config = dict(
    d_model=160,
    experts_per_token=4,
    activation='swiglu',
    router_score='softmax',
    normalize_top_k=True,
    routed_scale=2.5,
    balance_loss=0.00574,
    router_logit_norm=2.0,
    init_std_router=0.00899,
    lr_router=0.00178,
    tie_embeddings=False,
    batch_tokens=131072,
    train_tokens=530200000,
    dataset='wikipedia_en',
)
Below are experts of layer 2 (counted from 0) of a mixture-of-experts language model. Rows are named router (the router's row for the expert) and show model dimensions 0-159. Each number is 50 + 10 x the weight over its row's rms, rounded and kept within 0 to 99.
Before each expert's rows: "comes after" lists some tokens at least twice as common just before its tokens as in all text. This comes from a sample of Wikipedia text that the model never trained on. Tokens count by the router's weight.

# expert 22
comes after: " at", " 0", "\n ", "  ", "ed", " graduated"
router:53 52 35 54 38 63 38 45 48 41 35 49 44 68 42 51 56 58 56 46 40 61 63 50 37 48 28 32 59 53 58 41 45 58 46 41 27 46 50 49 50 49 63 65 52 64 70 42 45 34 46 34 68 51 32 53 47 52 58 58 47 45 59 54 44 42 54 49 56 44 54 45 42 58 66 53 49 54 49 46 59 40 56 48 52 66 67 30 41 48 36 50 39 44 57 37 24 53 58 51 52 56 60 67 57 41 52 42 40 65 42 56 63 49 31 66 66 38 45 48 66 63 41 45 50 49 57 58 57 52 41 53 59 61 47 49 45 48 61 50 47 37 58 56 41 74 64 30 43 50 43 68 36 32 43 48 52 57 62 42

# expert 118
comes after: " in", " a", "\n", " during", "|", ")"
router:65 69 71 25 61 74 61 54 70 31 27 45 49 26 65 56 47 57 49 61 53 46 53 44 51 38 50 53 60 53 49 53 31 42 38 48 44 31 45 56 54 45 51 50 57 49 58 59 36 45 53 63 27 49 49 62 52 45 60 55 34 38 65 43 38 63 41 38 46 51 55 46 58 54 59 53 61 66 48 46 52 42 34 48 52 47 46 42 54 49 50 48 50 39 48 60 43 63 49 63 53 48 37 42 59 47 54 35 41 36 39 47 52 50 43 61 38 66 42 56 47 46 57 55 56 53 43 55 43 42 40 56 54 56 38 62 57 45 68 48 40 43 51 73 39 73 49 46 42 50 67 66 32 43 44 46 58 55 63 46

# expert 113
comes after: " |", ";", " C", " (", "|", ":"
router:41 37 38 63 73 40 64 61 59 52 48 56 63 32 47 54 41 44 47 53 43 51 45 35 61 54 60 37 43 60 43 52 65 57 67 68 27 47 43 43 58 51 41 50 26 54 39 63 56 53 57 49 61 50 56 31 50 50 35 60 49 37 46 48 68 47 23 56 42 39 62 52 49 54 39 42 62 71 44 53 56 54 65 52 45 53 50 45 51 54 50 31 42 55 38 58 38 52 45 40 64 47 44 51 55 43 43 66 60 36 56 50 37 54 51 45 47 52 59 45 63 47 49 32 50 44 50 41 60 57 56 46 58 48 30 47 58 45 45 57 51 51 56 52 70 35 62 74 46 51 41 35 43 52 47 66 50 75 61 46

# expert 89
comes after: ",", " of", " and", " by", " that", "\n\n"
router:51 73 32 55 41 45 34 47 62 29 63 53 48 53 40 45 44 58 41 52 35 55 45 51 39 55 60 44 44 58 61 46 54 40 52 31 59 39 50 68 51 42 47 55 43 66 46 48 33 37 43 66 62 54 60 33 40 58 51 53 55 40 63 70 40 49 51 68 56 74 38 39 58 45 42 53 46 47 58 50 56 46 52 49 41 56 57 43 52 42 53 45 59 42 54 54 49 46 55 52 36 58 39 32 52 54 49 42 30 63 68 61 45 64 51 59 36 34 48 39 72 44 50 41 49 53 61 51 55 47 44 30 32 58 52 38 75 54 51 33 58 39 50 52 39 59 53 40 71 65 50 68 56 55 51 53 53 66 48 53

# expert 189
comes after: "\n", " the", " MPC", " is", " sub", " Type"
router:50 50 40 56 44 56 27 55 49 50 55 38 60 46 35 57 47 58 33 47 45 40 40 66 54 50 50 63 56 42 57 49 52 50 55 50 58 65 40 55 32 43 35 58 45 54 42 44 47 45 51 57 64 46 65 40 43 64 34 43 42 57 44 64 37 47 50 44 57 56 72 49 56 42 46 45 45 35 31 38 51 51 60 46 57 39 55 49 55 38 39 56 65 72 38 56 35 62 46 70 43 31 36 33 56 49 52 54 55 35 50 56 38 44 69 55 66 53 72 50 56 41 47 46 48 36 61 60 49 54 58 55 57 60 52 75 51 62 47 42 63 33 61 59 51 35 54 36 53 35 57 41 38 34 68 55 51 68 50 45

# expert 142
comes after: " \"", ".", " the", " as", ":", " a"
router:47 41 31 45 41 35 32 56 51 63 64 54 54 51 55 44 53 57 45 39 60 69 38 37 64 38 37 40 55 49 52 46 68 57 78 35 63 58 57 60 36 48 60 54 51 31 41 53 56 48 54 52 62 48 62 52 31 55 53 54 49 63 47 52 44 50 50 40 48 51 48 57 64 58 36 46 49 55 48 37 63 56 52 46 67 55 36 46 50 44 46 55 47 63 48 38 63 61 51 63 60 43 42 30 53 59 55 61 63 33 63 50 40 51 62 39 45 40 49 65 53 29 35 65 36 35 32 49 55 46 61 39 40 59 65 59 46 47 50 52 50 47 65 47 47 42 54 40 57 40 37 37 63 40 36 63 65 50 38 58

# expert 105
comes after: ":", " 3", " Country", " Species", " 4", " Website"
router:51 69 48 39 42 55 47 62 67 42 40 49 38 61 43 61 49 44 43 49 63 60 55 53 50 53 59 63 56 67 46 43 64 40 52 58 39 45 65 63 38 56 52 56 40 32 46 47 50 43 72 45 39 51 43 36 45 52 62 69 39 61 51 63 55 39 41 57 58 40 67 50 45 51 55 51 60 62 66 32 42 48 46 59 52 59 48 59 44 52 52 41 48 47 56 58 29 46 39 56 32 57 63 49 36 61 60 60 66 60 35 68 42 27 39 43 56 52 68 64 40 32 52 22 49 50 63 43 58 53 36 57 58 45 53 57 41 51 37 43 46 64 48 47 62 58 39 42 35 30 55 46 43 43 60 53 39 42 56 52

# expert 173
comes after: ".", " .", " 0", " 1", " 2", "0"
router:58 52 46 62 53 42 52 53 54 37 53 49 53 64 32 46 57 50 56 59 48 53 64 72 53 36 39 51 61 29 54 46 51 65 60 41 56 47 43 56 47 51 40 37 44 65 55 44 42 43 52 39 46 42 65 49 31 37 54 57 52 27 61 56 71 40 44 52 37 68 69 66 52 62 54 43 48 64 46 54 49 58 57 50 63 55 48 60 60 45 53 64 39 50 48 63 52 44 50 47 51 34 52 61 32 39 35 70 38 62 40 51 58 41 40 69 56 67 49 50 48 53 36 48 57 58 74 41 67 40 34 46 64 40 43 38 67 50 45 51 57 46 44 60 48 52 55 42 54 60 44 54 38 56 28 35 46 47 39 63

# expert 13
comes after: " 0", " 1", " 2", " 3", " 4", " x"
router:55 61 57 49 41 55 57 63 55 34 39 48 38 52 50 61 53 64 62 48 42 35 50 59 31 48 64 68 64 58 66 53 64 52 32 42 72 49 46 52 46 60 54 57 44 57 51 56 45 44 41 76 40 48 49 66 65 46 42 46 41 48 70 53 52 51 54 45 42 54 46 52 38 33 55 61 50 48 44 61 52 42 36 42 63 36 58 36 36 37 44 47 52 59 42 53 51 45 53 50 59 50 54 62 37 36 30 45 46 65 52 54 51 32 47 53 37 40 65 57 35 60 49 49 63 63 56 49 47 65 34 61 56 56 40 33 40 42 54 70 47 55 53 61 61 56 45 56 46 40 72 59 31 37 27 45 49 55 56 39

# expert 29
comes after: ",", " and", " also", " was", " he", " who"
router:69 48 56 40 50 65 47 56 62 40 42 44 43 41 50 50 56 64 63 43 47 45 64 64 44 54 55 47 52 45 53 63 30 49 35 35 45 36 46 50 70 56 54 32 54 48 56 47 37 57 55 50 47 58 48 56 70 37 45 44 28 35 66 59 48 44 40 48 62 38 47 69 41 38 38 48 41 62 55 63 42 56 25 54 47 43 54 39 53 38 67 65 54 43 58 63 41 53 43 58 54 62 35 56 60 40 57 42 52 46 57 36 58 62 37 50 41 46 57 53 46 65 74 61 46 59 45 53 41 44 29 48 68 49 49 50 55 35 58 50 58 49 55 62 33 70 41 48 50 47 71 52 39 41 61 35 60 49 50 41

# expert 96
comes after: "r", " |", " conce", "obe", "do", "la"
router:60 41 45 43 53 70 60 50 58 61 59 49 52 38 52 56 53 65 37 43 50 61 58 50 37 52 58 61 40 47 53 40 31 56 74 60 39 74 52 63 53 52 34 59 66 56 43 44 35 39 52 33 39 51 47 53 51 44 41 42 56 45 64 48 61 48 56 68 43 46 56 31 41 44 73 60 43 47 51 61 44 69 42 55 43 43 35 37 55 51 60 49 69 29 51 61 47 43 38 41 51 59 35 45 36 36 41 67 50 40 40 54 61 41 60 51 43 44 63 54 40 51 61 39 49 65 41 57 51 50 53 44 40 36 45 51 38 47 53 47 68 42 54 44 68 51 51 62 44 55 58 39 37 59 41 27 49 39 66 51

# expert 174
comes after: "\n", " |", "|", " Total", " Date", " Length"
router:46 41 41 43 42 59 53 47 57 39 53 46 62 56 54 53 45 60 71 67 44 43 56 55 58 44 38 56 50 50 52 58 38 54 53 60 67 44 43 59 43 50 44 40 44 26 34 37 36 40 64 51 66 39 46 50 31 45 68 48 32 57 47 51 34 54 29 49 62 50 61 45 49 14 55 49 47 62 42 40 62 44 62 62 52 43 54 49 49 59 32 43 55 37 53 56 64 59 62 68 48 55 65 44 68 44 37 58 58 35 67 53 57 46 41 48 35 46 52 57 47 39 58 35 42 64 65 58 51 41 47 55 44 68 41 53 48 61 52 38 58 69 50 40 48 53 44 46 43 53 59 46 40 34 65 55 44 63 56 51

# expert 55
comes after: " of", " in", " on", " to", " for", " at"
router:25 49 36 62 38 19 44 47 29 52 62 55 62 62 36 41 51 49 38 42 59 65 33 46 50 59 48 48 62 64 57 53 59 62 49 48 48 73 64 48 27 52 47 62 41 53 42 44 47 39 65 59 71 42 60 56 39 60 68 58 54 43 52 62 40 63 62 46 59 53 56 46 59 41 51 56 51 33 53 34 50 44 68 43 50 40 60 45 42 44 56 57 55 54 49 35 49 54 52 48 40 37 43 51 46 61 56 49 57 61 59 51 61 34 60 41 56 41 45 45 63 36 28 45 48 50 73 58 36 58 66 42 38 55 47 58 52 57 44 46 54 52 62 56 48 51 55 31 62 36 41 50 46 50 43 59 54 61 44 45

# expert 5
comes after: " N", "N", " W", "W", " T", " D"
router:39 64 50 41 59 35 47 48 64 49 45 61 43 42 54 37 53 38 48 49 47 62 60 40 54 50 41 40 50 62 26 49 28 43 49 63 47 68 62 45 67 53 58 52 40 70 60 76 60 64 44 46 52 62 40 51 59 42 51 57 47 39 40 43 46 60 40 41 37 28 49 57 50 43 61 43 69 70 50 31 42 60 62 43 33 52 47 54 52 49 54 59 42 53 56 52 40 39 58 34 51 67 64 66 53 51 39 56 32 62 39 56 50 55 41 61 45 58 62 54 62 56 43 48 44 58 41 37 38 54 44 39 58 47 43 64 49 50 27 56 46 58 41 56 43 71 41 56 39 45 36 61 63 61 39 52 45 50 47 59

# expert 36
comes after: " his", " her", " first", " two", "s", " their"
router:51 53 36 58 56 47 58 52 61 55 58 64 74 38 61 25 47 38 55 60 60 38 68 45 49 58 44 43 46 38 43 32 46 46 51 54 54 48 52 39 35 51 51 31 50 35 47 54 69 52 66 28 56 48 44 58 39 59 27 50 45 55 49 41 70 51 49 41 53 58 50 46 41 56 44 47 49 51 56 59 41 77 44 59 54 46 44 52 53 57 55 53 45 61 43 64 37 43 68 54 62 55 33 41 42 55 55 45 46 55 44 43 63 61 46 63 28 74 73 44 45 71 55 48 53 42 36 43 62 56 32 52 47 53 51 44 51 49 60 60 61 56 55 37 44 57 29 56 42 58 46 54 58 47 41 34 53 61 43 59

# expert 158
comes after: "=", ")", ".", "\"", ";", "a"
router:55 49 53 45 36 52 59 38 59 48 51 47 56 66 63 61 40 52 53 44 72 50 61 53 53 44 52 51 39 28 55 28 65 64 58 61 59 55 41 52 35 35 68 54 51 67 41 47 46 44 54 35 68 52 34 39 59 31 66 49 42 49 38 59 37 39 44 49 66 54 47 61 48 53 32 44 58 60 35 42 47 62 42 39 35 64 56 48 57 45 46 38 58 69 37 46 38 48 67 46 55 48 51 54 57 32 47 52 60 54 45 54 38 55 43 63 66 56 64 56 62 62 39 42 65 53 54 59 43 42 56 59 54 37 43 37 36 53 42 54 39 48 59 38 61 34 45 68 40 43 60 46 55 56 44 47 31 43 61 41

# expert 0
comes after: "|", "po", ")", " |", "=", "ll"
router:51 46 58 47 42 64 54 59 51 60 36 31 34 31 42 58 55 59 62 67 56 47 25 61 49 43 46 55 55 37 37 28 64 58 50 51 46 36 50 48 45 52 42 60 53 46 44 63 49 49 67 51 39 63 47 56 58 35 51 59 56 59 32 40 55 43 38 46 50 34 44 62 46 48 59 42 58 60 59 68 39 32 57 47 21 63 68 52 55 41 56 43 57 38 50 53 56 52 48 45 52 34 48 50 43 57 49 49 63 49 42 59 53 51 32 66 48 53 57 65 46 58 54 46 73 45 45 48 48 44 43 64 65 43 36 64 44 47 78 66 36 41 43 50 53 67 53 58 39 46 51 45 47 51 31 59 41 53 57 45

# expert 139
comes after: " the", "-", " Di", " The", " and", " di"
router:40 57 17 56 48 37 49 55 55 50 63 63 47 47 44 44 35 48 33 34 39 44 52 53 57 57 53 36 46 55 71 57 52 57 69 23 34 69 51 43 38 42 62 47 47 55 57 56 50 53 44 52 53 42 48 46 51 67 42 43 69 68 50 53 40 35 45 62 61 54 43 59 66 40 51 54 50 30 36 53 49 58 58 56 69 34 54 34 45 64 43 49 56 52 55 35 51 50 45 60 43 46 47 49 59 51 60 51 62 34 60 54 53 40 67 35 51 63 32 37 65 31 52 53 44 45 52 64 56 58 64 44 52 45 50 55 42 54 41 49 66 39 48 41 43 47 61 39 50 53 40 53 44 51 50 62 52 70 34 58

# expert 179
comes after: " a", " |", " (", " A", " P", "A"
router:54 66 60 37 52 67 58 57 43 49 44 51 43 37 65 60 57 43 40 52 34 46 61 43 35 47 31 50 44 41 43 47 35 23 46 53 44 59 34 61 58 33 47 57 49 34 50 61 54 47 57 48 40 58 39 67 45 50 49 40 38 39 45 56 31 50 37 39 43 45 46 63 62 69 42 36 70 62 44 37 64 51 60 61 49 57 47 43 58 43 51 54 42 45 30 49 39 55 37 48 66 69 60 53 48 47 54 62 59 40 45 46 47 62 35 54 40 62 54 56 49 69 53 53 29 47 36 47 50 54 57 63 52 50 49 49 54 61 49 49 51 51 44 66 40 59 45 59 54 64 69 43 53 54 39 70 58 65 73 46

# expert 67
comes after: ",", "s", " well", "\"", "y", "ing"
router:46 39 47 41 41 49 69 55 27 44 44 49 50 72 55 49 53 62 57 43 54 55 52 43 45 34 40 47 64 46 57 61 57 40 50 62 63 62 52 59 33 59 40 57 45 48 47 46 41 53 34 57 45 65 50 53 46 33 58 43 51 48 56 63 57 49 61 69 62 49 46 40 63 41 49 55 30 55 33 30 48 55 49 67 49 53 69 56 51 32 55 57 61 67 66 51 60 61 54 39 61 56 57 55 59 66 70 38 38 56 57 54 30 45 51 66 45 54 54 41 42 41 35 55 46 51 60 55 57 30 47 38 51 57 36 44 39 51 49 37 37 71 41 43 54 53 39 41 61 45 56 62 44 39 56 68 52 35 53 35

# expert 98
comes after: ".", " =", "=", "\n\n", ")", "\""
router:51 48 47 47 59 32 50 38 50 68 42 48 56 43 59 64 35 51 57 45 56 50 49 52 45 44 56 61 41 62 52 50 61 32 66 47 52 65 40 49 61 34 57 64 36 51 42 72 45 61 46 50 53 43 41 48 48 48 44 62 72 70 59 49 56 49 46 31 39 48 51 61 75 63 31 32 45 58 48 40 73 60 40 45 40 33 56 64 50 50 60 49 42 58 29 32 47 54 49 40 40 58 45 41 48 65 39 63 54 42 70 63 63 65 51 57 58 46 50 63 53 45 40 47 45 54 46 42 40 40 65 47 46 46 49 60 57 42 28 34 46 46 59 38 51 58 54 53 48 55 54 49 62 66 33 48 42 57 57 44

# expert 176
comes after: " |", " on", " used", " Stadium", "On", " 1"
router:68 57 70 50 53 67 41 47 51 22 40 32 34 42 53 48 54 66 51 50 54 40 47 45 52 38 45 56 49 59 53 57 46 48 31 45 54 33 42 61 67 49 66 54 57 41 42 57 56 55 57 56 43 37 26 37 53 38 63 57 37 48 73 44 37 64 44 60 53 41 45 44 60 44 56 54 65 56 53 44 60 43 44 44 51 54 62 56 53 53 49 64 53 37 35 67 42 64 43 59 56 57 53 40 60 49 39 45 39 33 41 59 39 50 54 59 45 65 59 43 62 47 53 45 49 55 49 45 42 46 45 65 45 68 35 62 46 47 62 46 45 61 40 61 35 67 40 46 39 38 63 63 37 39 47 55 62 36 67 40

# expert 10
comes after: "-", " |", ".", " the", " During", ";"
router:71 68 70 33 64 68 60 54 70 32 36 34 48 29 63 60 49 57 56 47 58 55 50 44 45 37 43 56 59 54 56 53 31 51 33 43 46 32 31 56 57 38 50 54 54 48 60 57 38 38 53 58 34 51 45 66 52 47 54 54 33 39 69 41 39 54 35 47 57 44 58 48 62 62 53 49 61 67 55 46 41 45 35 49 53 45 45 38 56 46 53 54 51 45 54 55 42 59 48 58 48 58 49 42 52 43 53 39 42 35 46 51 47 64 45 59 41 68 49 53 49 49 56 58 51 43 41 57 57 41 46 55 55 45 33 53 57 48 63 57 43 45 48 72 33 76 48 45 35 46 72 61 33 51 45 48 64 45 67 48

# expert 170
comes after: "–", "{", ",", " co", "N", " Pe"
router:48 53 52 54 49 32 48 53 50 58 43 52 44 54 53 50 69 29 63 39 47 51 65 49 43 42 48 61 36 51 44 55 55 53 67 53 42 48 39 42 51 57 63 49 36 74 48 63 53 67 50 39 43 57 42 48 45 54 41 42 37 56 67 51 52 66 58 47 51 49 27 53 52 58 52 55 41 64 54 50 38 43 43 38 34 48 67 52 62 68 53 37 48 52 43 46 52 39 55 64 39 46 53 61 69 67 59 37 41 39 43 57 61 55 62 62 59 57 44 72 20 50 43 49 51 49 62 35 65 60 49 44 60 47 53 39 40 45 24 54 46 55 48 47 61 36 50 66 34 65 28 47 46 41 50 42 40 52 45 69

# expert 190
comes after: "19", ",", " in", " 18", " (", "|"
router:55 56 42 37 43 55 47 57 51 36 50 51 64 50 57 50 54 49 49 35 45 54 59 61 29 31 66 48 49 52 53 39 41 37 36 37 37 44 63 48 45 50 62 57 41 71 68 25 69 45 31 36 54 51 64 61 50 57 34 61 55 44 47 59 49 56 48 55 43 49 69 56 48 47 61 44 49 48 59 57 47 46 40 40 30 50 62 52 47 44 66 57 52 40 42 29 46 27 56 56 34 62 67 60 45 53 49 39 39 73 54 55 64 51 48 61 55 53 58 51 42 64 32 40 51 55 45 58 42 60 51 38 46 52 53 51 50 40 55 55 63 49 36 51 59 53 43 46 45 58 42 48 83 48 45 37 48 39 36 43

# expert 37
comes after: "S", " No", " U", " M", " J", " St"
router:47 50 56 59 36 54 37 37 43 42 57 40 70 67 42 47 31 63 50 66 51 62 39 45 58 45 64 35 58 57 62 63 66 64 54 40 42 64 52 51 62 41 43 71 45 62 41 57 44 36 58 55 56 45 51 50 46 49 57 39 61 36 36 74 47 42 54 53 53 60 60 48 47 65 53 66 35 47 39 31 63 60 57 54 71 43 45 43 41 40 35 51 37 61 59 61 57 54 42 49 58 56 46 62 47 49 41 61 39 65 61 56 33 39 56 43 53 47 39 43 48 30 64 41 40 50 54 47 62 41 44 50 55 35 40 45 58 72 38 45 42 37 56 48 37 50 41 38 45 32 64 37 48 46 47 52 56 56 59 42

# expert 133
comes after: "\n", "  ", "-", "|", "\n\n", " %"
router:66 36 38 48 58 64 65 50 42 50 55 51 65 44 47 49 50 62 51 59 56 45 50 56 41 35 47 40 57 58 44 73 55 75 37 35 52 35 52 27 55 51 41 48 37 59 41 37 35 46 60 65 62 42 51 62 46 43 60 66 50 33 46 51 48 37 46 36 40 49 32 59 52 60 44 55 53 49 46 64 34 40 56 56 32 45 62 58 48 40 46 56 42 45 36 51 37 63 41 48 56 54 61 41 63 40 35 54 51 51 57 65 43 62 53 58 65 42 39 72 51 63 41 53 39 56 64 36 41 58 49 63 40 45 48 65 35 63 48 44 26 61 55 64 46 63 59 52 59 58 36 50 55 54 45 40 41 52 58 40

# expert 83
comes after: ".", ",", " that", " where", " He", " when"
router:54 52 62 55 42 41 42 60 59 61 52 56 57 55 62 43 36 43 45 43 70 34 48 45 68 30 53 52 44 29 33 67 44 43 49 57 52 64 50 69 46 48 48 52 63 60 53 50 52 59 29 51 39 61 54 50 49 54 31 40 57 52 48 41 51 47 36 38 60 46 32 48 41 44 46 41 52 60 47 50 35 57 36 57 42 38 56 62 58 35 61 70 65 56 55 39 56 54 63 43 57 40 45 59 34 61 65 40 80 40 48 46 37 44 56 48 51 60 61 40 57 51 52 53 63 57 34 48 34 45 70 43 58 42 62 36 53 71 55 44 65 48 45 41 48 52 42 61 36 51 51 57 55 41 53 50 58 38 69 53

# expert 80
comes after: " |", "|", "–", "-", " 3", " 6"
router:57 44 64 39 55 55 61 66 62 59 43 26 48 33 25 46 47 48 56 50 38 42 62 51 68 35 51 34 59 49 47 38 46 65 57 36 49 38 42 67 54 48 52 43 54 59 61 62 40 53 63 49 51 34 60 71 50 53 46 42 26 52 44 48 54 54 38 52 40 54 58 41 43 53 47 56 45 62 52 37 54 56 59 57 58 63 64 46 56 62 62 40 32 46 58 61 46 53 50 33 58 38 32 46 48 42 61 40 38 37 37 62 46 55 44 64 60 52 55 48 55 47 56 34 53 44 36 57 54 42 43 61 58 48 53 46 54 44 51 68 31 60 38 60 57 61 42 38 49 55 76 29 37 66 52 53 57 52 48 52

# expert 149
comes after: ".", "\"", "s", " there", ")", " year"
router:65 59 46 61 49 56 53 54 62 43 48 72 51 56 23 38 38 62 61 55 55 43 37 44 38 41 32 48 29 42 64 40 56 45 46 50 47 62 56 52 44 63 55 44 51 50 62 43 46 49 40 54 48 48 35 55 60 45 47 54 55 49 66 42 61 49 38 33 33 68 41 55 28 54 34 58 55 42 45 49 53 63 63 43 40 66 47 59 69 49 56 59 51 43 42 37 51 64 57 58 59 56 36 56 40 53 40 50 43 64 57 65 54 60 39 57 57 63 38 54 46 38 39 48 59 54 29 45 39 67 42 73 61 36 63 34 51 44 38 47 44 57 38 66 64 55 40 61 53 58 50 61 41 44 46 36 44 40 51 46

# expert 35
comes after: " was", " he", " were", " is", " and", " He"
router:36 28 48 49 72 50 45 52 42 52 66 77 34 54 67 47 46 56 48 25 38 43 55 47 23 53 54 53 43 45 58 29 46 41 53 42 59 32 43 58 58 51 62 45 48 38 46 45 68 59 48 49 57 56 33 71 55 48 42 45 38 41 51 33 58 51 53 59 57 37 45 45 37 43 56 33 59 53 42 63 50 42 38 51 42 56 50 34 46 56 59 57 56 57 47 49 64 48 45 56 65 60 41 57 50 34 44 53 45 49 55 37 50 46 38 58 58 48 43 54 54 61 50 57 48 62 58 39 50 53 49 54 56 50 55 60 41 46 53 72 36 55 37 52 45 44 68 39 55 81 52 57 45 44 48 45 61 32 54 67

# expert 9
comes after: " the", " of", " more", " for", " an", " and"
router:36 48 40 42 58 40 33 57 37 33 68 45 59 46 50 49 44 74 36 55 37 39 37 29 59 62 43 45 63 54 47 60 66 66 60 45 46 56 56 54 39 45 44 61 49 31 49 37 43 45 44 62 65 47 57 54 48 60 62 52 40 63 39 61 32 54 61 52 44 54 59 36 65 38 44 62 36 45 46 54 44 50 64 58 54 41 55 51 51 46 48 60 55 42 47 43 64 61 39 58 45 47 52 41 58 61 70 56 49 47 54 40 45 40 61 42 43 39 42 46 56 30 41 61 46 36 59 54 52 67 58 37 52 57 56 54 49 61 38 54 53 33 57 45 49 39 59 39 47 37 28 49 40 35 73 49 47 69 57 67

# expert 183
comes after: ".", " and", "\n\n", ",", " of", " that"
router:44 58 42 69 32 40 33 44 45 41 69 56 48 64 48 35 43 63 56 30 55 54 71 47 55 60 36 31 57 54 55 56 59 47 63 39 57 65 66 57 45 47 43 62 53 50 47 38 36 39 31 61 54 41 50 38 50 57 43 45 66 48 57 57 42 41 57 48 57 61 54 51 58 46 43 63 57 42 51 40 48 48 60 54 61 55 47 49 54 33 44 56 58 57 47 45 57 52 50 44 41 44 36 45 62 54 62 50 54 66 60 60 23 41 55 51 46 46 33 32 60 39 44 57 49 35 45 59 45 68 58 36 47 69 67 52 65 51 30 38 58 37 64 48 37 40 52 38 66 43 40 47 51 43 53 67 60 60 48 40

# expert 59
comes after: "-", " \"", " I", " (", "/", "I"
router:49 42 46 44 48 38 45 54 45 58 50 45 54 33 54 63 58 35 44 55 55 44 44 52 64 49 57 46 43 51 38 54 44 46 51 54 55 42 43 53 56 33 51 41 49 43 55 65 48 56 39 55 46 42 56 60 57 58 24 50 30 47 49 47 64 50 51 46 55 36 47 57 61 51 47 24 58 43 65 76 39 53 33 42 71 51 43 53 67 49 55 49 67 46 42 46 55 49 44 53 61 32 53 41 68 54 75 48 53 58 31 42 49 51 61 51 48 63 71 62 40 47 54 24 59 57 45 47 58 44 71 65 48 48 36 40 52 38 45 33 33 66 49 58 54 59 56 61 43 46 45 34 53 34 49 61 37 57 65 59

# expert 123
comes after: "-", "\n", " al", " Al", " non", " re"
router:33 39 32 35 39 53 30 46 45 65 61 38 61 54 71 55 33 56 40 46 52 51 43 55 57 36 60 40 56 49 63 50 40 53 67 35 48 59 41 53 40 38 56 62 49 41 38 54 45 49 50 68 50 52 50 62 51 36 50 38 45 65 68 43 56 48 59 45 69 60 42 43 58 55 56 59 35 43 46 43 63 48 51 55 57 59 59 40 57 55 46 55 42 59 34 37 60 31 28 69 61 42 48 43 63 44 66 61 48 46 48 31 64 33 58 42 56 54 56 52 51 54 51 40 47 55 61 52 60 44 76 48 54 41 46 51 53 37 48 59 42 54 65 37 58 59 37 55 50 41 55 45 57 32 46 49 68 60 63 37

# expert 94
comes after: "-", " of", " and", ":", " \"", " de"
router:51 34 54 53 61 30 46 55 51 64 54 49 57 49 39 47 39 40 50 47 34 29 48 43 52 45 47 32 59 37 70 39 54 60 57 45 45 45 43 46 44 42 53 46 48 48 50 55 69 50 56 60 65 47 46 47 40 49 61 63 44 72 51 46 50 39 56 40 51 59 47 42 63 45 43 53 35 45 53 59 46 55 75 59 51 41 43 51 50 41 41 51 73 47 58 40 66 55 48 74 37 54 59 62 44 54 61 73 57 44 47 49 40 39 57 27 55 56 25 35 55 48 35 51 47 37 64 44 65 58 72 40 49 50 64 59 37 56 32 47 45 58 59 35 38 47 51 37 49 57 40 49 54 43 59 64 57 47 63 61

# expert 135
comes after: " of", " in", " as", " on", " for", " with"
router:14 42 42 49 40 35 38 47 50 38 79 51 55 45 33 39 39 46 38 34 36 51 58 47 53 70 48 49 55 46 55 58 56 44 59 39 45 56 48 48 60 45 38 54 30 46 57 55 57 46 36 62 56 59 59 43 44 31 40 46 41 29 58 59 48 55 48 55 45 60 37 60 67 54 38 48 53 65 63 53 66 48 69 49 59 44 65 49 36 45 56 68 62 62 56 41 63 65 47 60 40 54 47 51 54 45 59 59 49 68 42 45 58 55 58 34 65 46 30 43 59 44 37 67 37 48 42 52 41 71 40 39 40 56 62 54 49 56 61 50 48 51 62 51 39 56 60 41 53 51 48 48 46 41 45 55 56 56 46 46

# expert 108
comes after: " of", " Sa", " in", " de", ":", " at"
router:43 47 48 62 60 33 56 50 31 56 53 58 61 59 57 55 48 45 38 36 31 54 41 32 43 58 31 36 52 66 50 62 57 54 50 42 34 56 51 50 42 33 46 53 47 43 56 57 60 47 52 59 62 43 57 46 44 59 60 46 46 60 38 57 29 48 58 68 43 56 36 39 67 50 44 46 44 38 64 47 70 41 72 58 58 37 50 39 42 40 42 48 53 59 66 39 50 51 45 48 38 35 55 57 56 56 67 56 64 52 66 42 44 42 72 33 61 44 29 48 67 36 35 58 53 51 53 62 57 62 61 50 32 60 53 41 45 69 45 51 42 59 61 37 41 50 56 46 58 45 53 46 63 38 61 56 47 60 37 48

# expert 50
comes after: " —", " 0", " x", " %", " 3", "  "
router:48 50 48 31 48 45 40 45 64 31 46 31 39 39 47 54 46 60 40 52 43 53 56 36 38 46 52 52 54 62 43 66 58 65 46 44 46 36 46 44 42 50 40 55 45 63 40 55 48 48 54 59 45 47 45 64 52 50 61 62 40 53 71 57 24 32 51 62 45 62 62 58 54 62 40 56 33 62 45 46 55 51 59 44 64 42 67 46 43 56 42 53 39 39 60 71 53 54 63 47 22 44 47 53 61 46 51 46 40 57 75 48 44 56 44 42 69 47 56 60 38 37 48 59 35 50 51 68 40 44 47 58 36 53 38 63 66 49 52 38 40 55 56 59 57 59 46 37 38 30 65 49 59 44 69 61 56 54 56 63